From a checkpoint of a small mixture-of-experts model trained on Wikipedia.
Size: 11 layers, width 224.
Experts: 16 experts in each of 11 layers, 576 tanh GELU neurons an expert, 1 pick a token, a softmax router.
Training: a variant of SOAP for the experts, 734M tokens, 5603 steps.
Below are experts of layer 4 (counted from 0) of a mixture-of-experts language model. Rows are named router (the router's row for the expert), up (a neuron's input weights, with its number) and show model dimensions 0-223. Each number is 200 + 40 x the weight over its row's rms, rounded and kept within 0 to 999.
Before each expert's rows: a language model's description of what the expert responds to. This comes from a sample of Wikipedia text that the model never trained on.

# expert 3
What it handles: Word pieces inside proper names and numbers, often in tables, such as Rava-is-son, Champa-ign, Dhe-er-aj, digits like 195-6.
router,212,212,236,214,205,197,202,94,243,222,252,215,195,194,199,164,222,193,183,211,262,224,176,249,231,205,223,201,214,174,252,175,138,158,190,206,234,267,256,220,197,213,187,156,140,171,247,170,190,258,233,212,277,179,123,195,197,253,161,124,140,192,151,231,215,201,224,124,210,257,175,204,191,218,241,172,121,205,250,175,222,199,207,182,165,197,242,170,210,212,207,193,225,239,130,117,206,189,179,163,226,120,240,204,118,213,210,193,212,162,280,193,248,136,170,197,171,188,178,186,254,233,191,173,139,216,222,255,166,247,211,290,133,214,230,136,180,230,175,200,226,135,178,203,208,193,172,168,158,177,262,286,172,135,253,162,186,158,138,245,131,194,159,210,225,189,227,155,263,187,286,233,207,183,245,232,242,197,243,171,200,58,85,211,262,197,179,234,150,214,170,213,225,214,191,177,203,148,215,135,153,159,224,250,218,196,158,253,175,192,136,244,262,224,140,219,208,192,200,221,251,241,172,234
up0,180,157,154,161,163,192,203,228,234,207,203,203,196,218,195,166,202,105,161,253,188,237,182,200,204,292,273,202,180,227,148,255,175,159,167,232,154,150,238,194,158,189,273,192,279,246,221,211,169,243,180,222,212,150,175,253,201,185,190,249,299,223,191,178,194,254,225,188,188,249,208,221,227,273,192,184,234,156,252,227,217,191,238,127,165,193,249,240,126,248,248,279,192,187,147,141,191,210,174,206,259,215,234,225,214,242,219,115,188,241,248,128,168,109,266,196,189,135,177,155,226,192,186,196,203,219,189,139,153,185,267,162,190,176,231,169,206,197,178,240,188,264,195,221,201,186,208,179,162,204,171,244,229,140,253,148,211,249,201,219,179,179,173,199,249,168,195,242,254,171,243,144,173,200,257,259,247,199,99,158,171,143,126,134,236,198,257,208,139,182,191,152,146,274,173,234,260,244,127,252,230,229,258,247,166,188,203,185,159,240,115,190,249,212,251,197,216,199,143,245,215,234,155,232
up1,154,180,190,215,211,216,252,207,158,204,234,164,265,270,144,156,184,217,163,151,217,212,231,207,198,145,221,131,230,195,221,186,128,168,184,203,272,247,202,135,169,217,223,161,134,171,199,183,243,164,202,226,169,231,147,193,149,115,217,180,263,188,183,195,184,228,213,269,234,194,175,213,209,228,253,204,161,234,182,186,217,223,240,158,237,133,191,295,192,201,216,179,146,212,182,136,155,177,184,164,207,136,243,181,182,223,275,253,213,195,215,215,174,179,219,205,214,206,238,196,180,108,187,196,212,153,269,252,179,218,251,269,188,270,278,172,213,181,242,255,266,194,164,166,160,182,203,166,133,192,322,192,242,164,103,157,160,243,209,283,188,138,202,180,247,172,226,231,201,186,208,145,95,230,228,234,171,240,192,145,181,235,105,186,254,167,177,221,201,232,153,167,179,235,200,207,235,229,201,248,193,206,246,172,204,215,267,144,255,215,231,182,154,152,180,232,269,220,198,164,151,254,91,170
up2,214,157,215,185,195,169,203,237,300,221,229,183,204,149,250,170,265,166,231,151,159,202,225,328,218,159,231,231,146,98,143,203,155,177,174,190,199,328,168,168,165,279,227,126,234,146,252,169,200,173,164,109,250,242,171,226,212,202,246,188,226,208,200,235,222,235,209,191,132,171,143,223,178,228,134,226,177,167,245,153,186,204,155,282,198,186,271,179,180,176,217,232,184,203,212,149,185,212,234,176,190,169,187,194,179,168,187,220,317,145,277,249,187,194,216,191,180,202,257,170,155,185,135,165,250,219,186,196,180,236,202,275,219,209,221,184,199,164,127,191,222,184,235,198,168,145,200,171,187,208,262,236,191,237,204,187,192,167,236,139,190,125,190,146,171,182,161,164,228,158,195,170,230,253,189,148,205,252,251,189,193,260,225,178,188,187,221,224,207,131,271,235,177,265,151,157,243,212,222,177,117,222,178,280,154,137,205,143,211,182,207,122,175,195,200,202,202,207,257,252,137,196,181,240
up3,175,164,277,201,182,224,187,212,181,256,165,209,195,193,283,134,163,152,188,193,240,212,199,204,176,179,219,160,219,298,232,209,215,201,165,120,204,276,236,173,173,268,262,139,178,162,179,208,217,205,235,195,172,181,186,153,179,208,176,175,231,176,238,200,156,219,231,114,94,213,207,179,225,218,235,220,136,222,227,242,199,230,190,245,226,235,162,203,171,190,211,142,193,180,192,230,153,207,167,149,207,194,227,222,205,213,184,154,193,145,179,111,189,209,132,208,239,186,146,122,170,187,298,219,127,222,143,202,201,131,165,232,200,237,156,186,260,228,216,169,211,131,169,190,208,202,155,205,223,261,152,176,273,194,221,134,260,188,177,148,163,222,224,198,286,212,136,154,209,274,217,148,197,152,198,158,232,258,215,137,228,106,225,185,211,218,274,211,165,267,200,192,271,230,227,170,256,193,144,193,162,236,212,177,198,116,211,165,166,184,240,286,261,270,184,252,102,166,245,169,228,216,223,172

# expert 5
What it handles: Bare space tokens after a pipe, comma or colon, mostly in tables before numbers, e.g. | 69 (21), Press, 2017.
router,162,171,222,239,193,213,205,160,190,170,258,176,162,215,228,178,160,160,256,187,157,122,194,256,193,280,202,185,180,264,217,159,247,216,272,196,224,236,251,215,238,200,197,231,268,259,198,163,196,228,144,176,216,144,253,245,239,164,210,214,93,155,220,156,177,167,242,235,163,207,205,220,199,201,215,199,232,238,221,130,248,193,188,158,197,212,215,204,196,165,169,207,274,229,184,243,186,196,261,257,151,243,195,227,238,196,146,148,195,116,227,219,196,177,155,224,247,190,157,198,236,156,231,143,253,171,232,225,216,216,262,219,232,187,208,215,159,211,230,247,255,225,166,278,171,225,167,282,265,203,233,141,217,170,268,144,183,181,151,204,68,213,141,163,187,200,203,197,225,226,200,104,246,194,138,221,116,228,187,197,157,229,219,244,230,177,224,197,199,213,289,98,182,139,247,221,248,162,202,282,209,210,192,127,240,207,184,265,184,241,275,165,190,184,275,177,236,160,268,171,177,215,244,211
up1,293,155,240,132,208,283,222,139,224,226,246,201,164,268,171,135,185,189,206,266,204,221,208,217,162,268,135,156,184,251,204,175,186,194,177,256,128,110,218,189,200,141,163,200,204,193,207,193,254,226,201,223,164,243,240,209,234,184,252,176,238,222,186,133,181,166,187,146,181,210,203,155,272,249,260,180,224,267,175,120,238,144,278,287,186,217,229,256,169,143,254,168,234,179,201,176,125,144,267,207,194,171,231,263,186,223,243,229,184,232,226,234,193,162,141,171,127,235,151,221,175,181,172,219,109,136,186,223,219,194,202,225,181,194,178,141,185,226,190,144,216,135,175,155,205,164,179,244,220,204,221,134,267,187,200,135,231,202,212,268,230,204,146,205,143,186,192,221,232,194,266,164,206,184,179,221,256,197,167,250,109,171,192,263,250,167,184,191,209,120,200,211,225,166,240,235,193,179,186,148,216,129,276,153,212,193,210,155,200,218,188,249,272,177,224,184,157,245,267,230,152,206,170,199
up2,181,112,258,172,209,192,142,179,209,221,187,165,226,195,238,272,128,224,222,194,152,133,127,155,185,170,153,235,224,191,266,208,248,148,279,173,166,150,243,208,162,249,128,199,201,230,246,217,193,252,245,192,254,232,195,171,243,217,196,226,183,207,175,197,222,173,186,164,151,195,157,168,169,193,151,251,178,163,220,144,116,209,170,111,218,207,221,156,203,161,211,166,270,174,179,213,143,126,274,185,174,150,214,157,161,213,197,271,216,180,192,235,175,206,222,228,193,254,181,230,232,179,281,123,169,225,206,104,200,216,233,207,185,284,209,256,212,261,184,251,181,179,241,215,164,201,146,114,248,169,201,316,251,173,209,167,208,140,233,195,248,204,161,186,192,222,134,162,212,198,187,247,246,216,235,276,207,226,176,227,231,260,151,206,154,180,212,167,194,188,183,170,171,266,192,255,224,164,196,170,232,196,148,257,211,223,173,253,136,200,172,135,198,173,283,147,203,140,142,227,217,163,184,282
up3,247,263,213,244,224,198,196,197,169,231,195,256,204,276,170,174,167,110,162,256,186,165,245,162,185,158,210,239,180,210,171,167,230,194,155,148,132,169,200,195,164,183,172,190,250,195,134,253,241,175,119,249,255,151,206,157,185,239,155,160,206,185,140,184,196,218,178,212,216,200,172,135,268,220,214,236,177,188,172,224,112,226,160,208,215,206,133,269,212,192,192,188,155,178,228,249,124,243,202,191,171,115,234,172,170,172,200,154,326,165,127,166,172,187,207,245,234,229,127,191,231,178,206,258,211,199,213,195,213,182,263,123,146,166,180,231,190,169,152,275,266,144,225,159,216,189,183,231,215,302,210,124,238,199,278,177,180,195,164,195,179,159,137,181,197,207,208,221,175,179,209,235,218,183,192,133,182,184,167,212,151,179,221,178,245,232,189,270,233,157,162,259,256,204,169,225,212,134,176,249,176,216,135,174,260,197,276,224,224,287,207,189,213,96,202,170,240,146,200,144,143,223,226,172
up4,229,185,173,150,198,199,180,186,242,210,261,197,235,208,231,148,136,131,205,226,171,199,245,245,254,187,142,214,200,267,178,206,256,185,247,174,167,293,170,182,185,143,240,152,189,175,141,192,262,152,228,194,203,216,214,185,199,154,217,204,170,261,248,202,213,171,193,196,177,182,170,273,234,296,271,241,142,174,192,175,261,165,185,229,214,230,143,153,177,189,189,237,126,173,183,225,253,198,197,281,232,210,188,170,196,253,204,176,231,237,198,195,177,186,244,171,241,181,195,254,196,193,183,223,123,233,222,289,146,250,187,169,227,192,206,222,151,268,183,175,207,201,166,196,231,303,147,197,180,213,222,197,183,203,203,282,202,308,207,182,241,158,239,196,254,155,189,246,251,198,196,257,176,165,182,175,211,222,176,157,156,193,195,211,226,144,253,189,219,214,233,239,216,254,113,180,233,204,152,182,320,240,184,196,153,190,214,244,261,185,163,230,251,110,162,247,108,203,276,195,213,96,272,259

# expert 7
What it handles: Word-final suffixes like -ate, -tion, -age, -ine; taxon names with †; infobox labels like Genus, Location, Born.
router,215,208,187,189,146,220,219,224,234,188,138,230,198,248,117,186,331,131,160,230,246,187,209,157,157,218,241,183,180,99,165,128,242,90,195,258,226,161,164,199,152,166,193,186,175,153,216,214,197,193,214,203,242,262,223,154,228,236,235,156,237,173,191,176,261,234,159,171,232,240,148,194,229,188,223,218,215,257,232,181,166,156,196,182,139,154,244,285,167,227,145,207,177,187,233,192,177,199,198,249,257,173,257,195,233,176,302,129,158,145,194,214,203,166,215,212,242,235,191,164,173,138,153,285,146,186,204,225,263,166,252,192,178,123,192,188,270,164,177,162,250,168,266,141,225,225,231,165,151,172,259,241,164,139,151,129,270,242,194,222,187,242,222,182,201,164,218,171,178,224,196,233,158,208,204,206,223,287,260,179,175,140,181,175,208,171,223,180,159,206,175,238,225,171,243,210,173,182,250,253,162,224,152,208,200,188,246,172,236,272,197,246,257,249,233,144,145,191,207,198,172,229,127,206
up0,219,137,208,249,233,260,176,230,174,258,162,205,215,206,198,225,205,153,218,140,125,235,198,203,183,185,184,208,203,188,236,153,207,194,162,230,179,125,232,211,132,198,110,241,257,249,234,212,279,204,189,185,168,236,160,199,202,136,138,188,222,109,226,239,220,218,127,183,229,197,224,225,202,200,227,208,195,152,130,176,178,165,190,151,238,172,261,214,167,223,130,162,123,156,260,223,194,223,202,206,136,216,199,131,141,195,196,226,209,175,267,143,269,201,187,262,153,206,229,214,247,239,141,218,179,182,257,208,176,227,192,220,191,108,183,222,210,227,167,206,244,231,201,151,209,216,253,234,174,167,295,207,203,190,133,217,257,160,172,282,218,246,141,229,258,175,190,249,192,129,246,220,185,217,187,180,198,168,151,266,212,241,190,157,130,207,249,199,186,165,169,180,171,271,206,257,143,222,164,284,237,184,185,231,133,178,246,215,153,304,270,117,214,145,189,179,181,152,170,205,260,258,207,145
up1,230,220,180,223,267,239,189,198,193,130,200,198,219,163,214,193,230,282,144,163,231,210,221,305,220,185,202,203,181,144,162,248,184,204,209,170,220,146,228,217,223,241,235,199,209,227,277,270,136,233,177,290,191,246,245,183,215,187,216,193,131,147,244,163,173,260,308,152,176,222,210,225,137,213,189,163,216,169,174,209,238,194,200,200,211,244,193,117,144,221,205,258,201,189,158,243,215,137,249,157,213,202,244,211,237,201,236,240,184,214,234,216,159,164,161,220,181,208,212,236,234,223,242,151,185,220,257,170,132,256,174,231,209,146,297,216,211,204,228,220,226,219,150,241,151,303,224,191,182,119,136,106,216,200,226,204,191,162,203,249,184,176,116,204,273,238,250,159,201,174,252,229,217,196,258,161,193,236,208,202,213,99,181,131,162,195,130,263,190,198,264,267,194,226,175,230,245,153,191,164,186,237,120,214,162,185,179,139,178,124,138,214,148,231,243,225,186,184,199,143,175,167,222,178
up2,251,165,135,212,192,168,196,221,233,259,241,148,188,152,217,156,268,202,262,166,256,120,253,240,234,231,249,146,133,191,157,168,271,226,250,126,218,245,164,174,102,261,139,218,195,207,207,223,269,189,225,220,167,272,138,239,205,234,223,180,253,232,200,176,162,137,151,174,158,245,219,146,132,96,204,206,225,226,193,196,181,195,229,282,180,172,195,231,227,191,254,198,149,191,172,223,150,233,199,178,205,117,213,212,179,171,200,141,225,287,180,226,228,197,234,119,169,166,216,182,231,239,165,169,238,214,194,216,196,195,266,190,176,203,204,180,236,138,157,258,256,225,202,252,208,228,115,128,158,166,197,206,240,251,156,152,204,153,127,194,200,202,192,227,242,240,273,240,212,219,216,160,228,223,193,194,213,141,266,218,226,181,208,145,209,221,205,211,203,146,179,193,147,243,179,170,177,204,243,230,236,215,169,145,241,188,144,193,168,252,190,195,230,250,247,325,230,198,210,198,152,215,272,263
up3,266,221,142,248,138,86,141,191,218,202,174,205,144,263,192,100,241,202,244,159,223,242,189,182,195,219,224,176,258,145,257,211,142,238,214,269,102,187,232,150,146,172,170,162,172,304,115,240,209,321,196,261,233,202,224,198,157,137,202,164,182,182,201,110,210,184,185,182,243,109,154,165,195,168,145,155,164,189,191,174,190,189,227,239,216,138,259,272,247,230,182,193,222,171,193,220,227,239,121,191,232,188,244,171,234,214,245,145,163,254,217,198,211,195,175,192,191,107,160,217,204,200,170,241,212,192,151,206,174,219,220,197,201,231,231,261,259,231,221,204,207,208,179,197,228,179,246,160,207,212,157,221,170,177,231,142,194,171,207,206,192,213,239,239,211,181,265,243,193,147,197,203,198,247,262,229,150,163,196,144,172,209,160,190,268,184,209,225,207,206,149,285,169,239,228,187,186,170,245,141,217,164,186,201,213,160,243,184,163,143,91,210,256,128,187,138,207,242,191,235,200,186,200,156